From a checkpoint of a small mixture-of-experts model trained on Wikipedia: 2 picks a token.
Below are experts of layer 9 (counted from 0) of a mixture-of-experts language model. Rows are named gate (a neuron's input weights, with its number), up (a neuron's input weights, with its number), down (a neuron's output weights, with its number) and show model dimensions 192-287. Each number is 128 + 24 x the weight over its row's rms, rounded and kept within 0 to 255.
Before each expert's rows: "gets" lists some tokens that make up at least twice as much of what it gets as of all text; "comes before" lists some tokens at least twice as common just after its tokens as in all text. This comes from a sample of Wikipedia text that the model never trained on. Tokens count by the router's weight.

# expert 0
gets: " ", " |\n", " |", "\n", " (", "|"
comes before: "|", " ", "-", "1", "3", "2"
gate3 [112 106 136 113 125 172 129 135 152 127  98 143 110 129 114 136 114 104 131 177 129 144 149  88  74 134 109 120 111 133 133 102 102 154 127 120 131 119 144 141 111 125  77 156 131 102 172 162 117 117 133 140 121 129 139 123 155  84 114 115 121 169  99 156 142 111 124 113 140 102 100 170 131 143 127 134 106 116 131 122 107 117 117 170 132 155  86 107  87  75 141 113 122  89 156 100]
up3 [111 112 154 178 149 138 139  91 105 125 145 130 138 147 177  79 141 123 127 120 125 139 144 111 159 106 110 143 115 121 119 117 146  96 155  83 100 140 114 102 107 140 125 117 104 187 104 126 132 137 114 128 141 151 150 112 142 115 117 146 146 147 112 132  97  88 158 145  90 104 142  88 147 112 147 104 110 143 140 118 155 101 101  94 139  74 130 129 130 176 119 144  73 117 135 164]
down3 [158 121 154 121 157 140 145  94 154 106 138 134 135 117 155 134 160 116 104 131 173 135 143  72 150 131 137 111 105 104 119 146 114 133 196 139 126 186 101 147 141 121 148 165 143 117 101  99 156 148 116 152 141 129  86 150 114  96 129 150  93 108  91 101 109  80  94 143 102 106 143 161 119  95 125 141 125  82 115 147 176 141 153 104  84 136 115 146  86 126 147 116 134 124 117 129]

# expert 5
gets: " in", " of", " to", " on", " for", " by"
comes before: " the", " a", " his", " an", " their", " its"
gate0 [106 127 124  96 163 132 170 130 134 126 135  82 146 134 117 142 129 107  73 144 102 124 109  97 129 119 132 111 118 163 146 124 145 109 137 131  89 151 144 120 146 154 105 131 103 114 110 161 143 122 195 103 124 130 142 137 157 107 102  85 150 145 108 146 168 116 137 116 146 163 149  85 125 137 129 105 137 140 100 127  77  98  89  80 167 128 148 116  82 159 124  94  89 114 165 117]
up0 [147 180 143 119  90 104 157 114 150 145 130 150 111 165 113 127 115 150 114  95 112 117 131 122  86 157 133 114 136  55  77 148 140  91  99 114 182 159 134 156 144 123 100 155 132 148  91  96 142 101 125 160 120 138 111 141 105 138 121 119 173 166 115  93 121 120 128 121 109 141 106 171 101 177 103 167 142 101 126 143 129 124 104 177 140 107 129 160 167 147 138 118  92 128 158  69]
down0 [135 108 124 111 155 156 126 104 121 152 131 139 122 119 124 113 107 163 164 147  97 119 134 113 143 123 130 131 152 121 192 126 113 119  92 105 110 118 154 172 123 141 124 106 124  86 120 126 136 145 130 109 103  89 155 173 154 207  94 145 138 105 141  93 130 158  78 158 107 140 105 145 104 140 133 104 114  78  94 118 103 121 113 147 157 146 101 146 162 146 121 127 128  91 142 142]

# expert 9
gets: "1", " ", "2", "9", "3", " ("
comes before: "9", "2", "1", "0", "8", " to"
gate3 [155 103 111 160 117 117  85 122 138 189 130 140 115 173 126 126 176 133 128 137 107 104 151  76  98 122 122 115  86  94 131 161 146 106 148 108 117 166 166  86 169 128 137 131 175 169 104  96 144 184 137 131 141 137 149 154 103 127 142 119  81 158 122 132  94  73 113 160 133 156 117  98 115 137  88 140  99 120 111 149 112 120 122 119 116  97 120 124 125 137 103 153 137  94 119 110]
up3 [146 148 119  99 157 131 169 142 114 110 122 113 124  96 130 138 147 129 117 141  69 139  59 101  90 146 118 113 100 157  85 132  77 139 140 129 125 112 134 116 153 165 127 117 153 105 143 163 133 130 151 119 172 117 115 105 157 146 153 163 167 114 123 166 139 139 112 137  99 119 136 157 166 145 140 107 146 111  77 107 133 151  86 104 142 173 104 112 107 159 117 128 154 135 129 151]
down3 [121 147 146 101 136 149 151 139 127 114 149 141 128  91 133  86 124 123 110 126 121 114 129 144 132 145 124 154 118 123 181 141 144 194 139  85 148 112 120 146 133 168 111 104 114 140  70  86 147 102 125  82  84 123 146 135  98  94 125 136 135 141 127 136 125 123 149 126 122 129 166 117 169 131 154 150 119 154 140  97 140 130  99 143 128 117 134 125 106 140 169  66 164 117  65  95]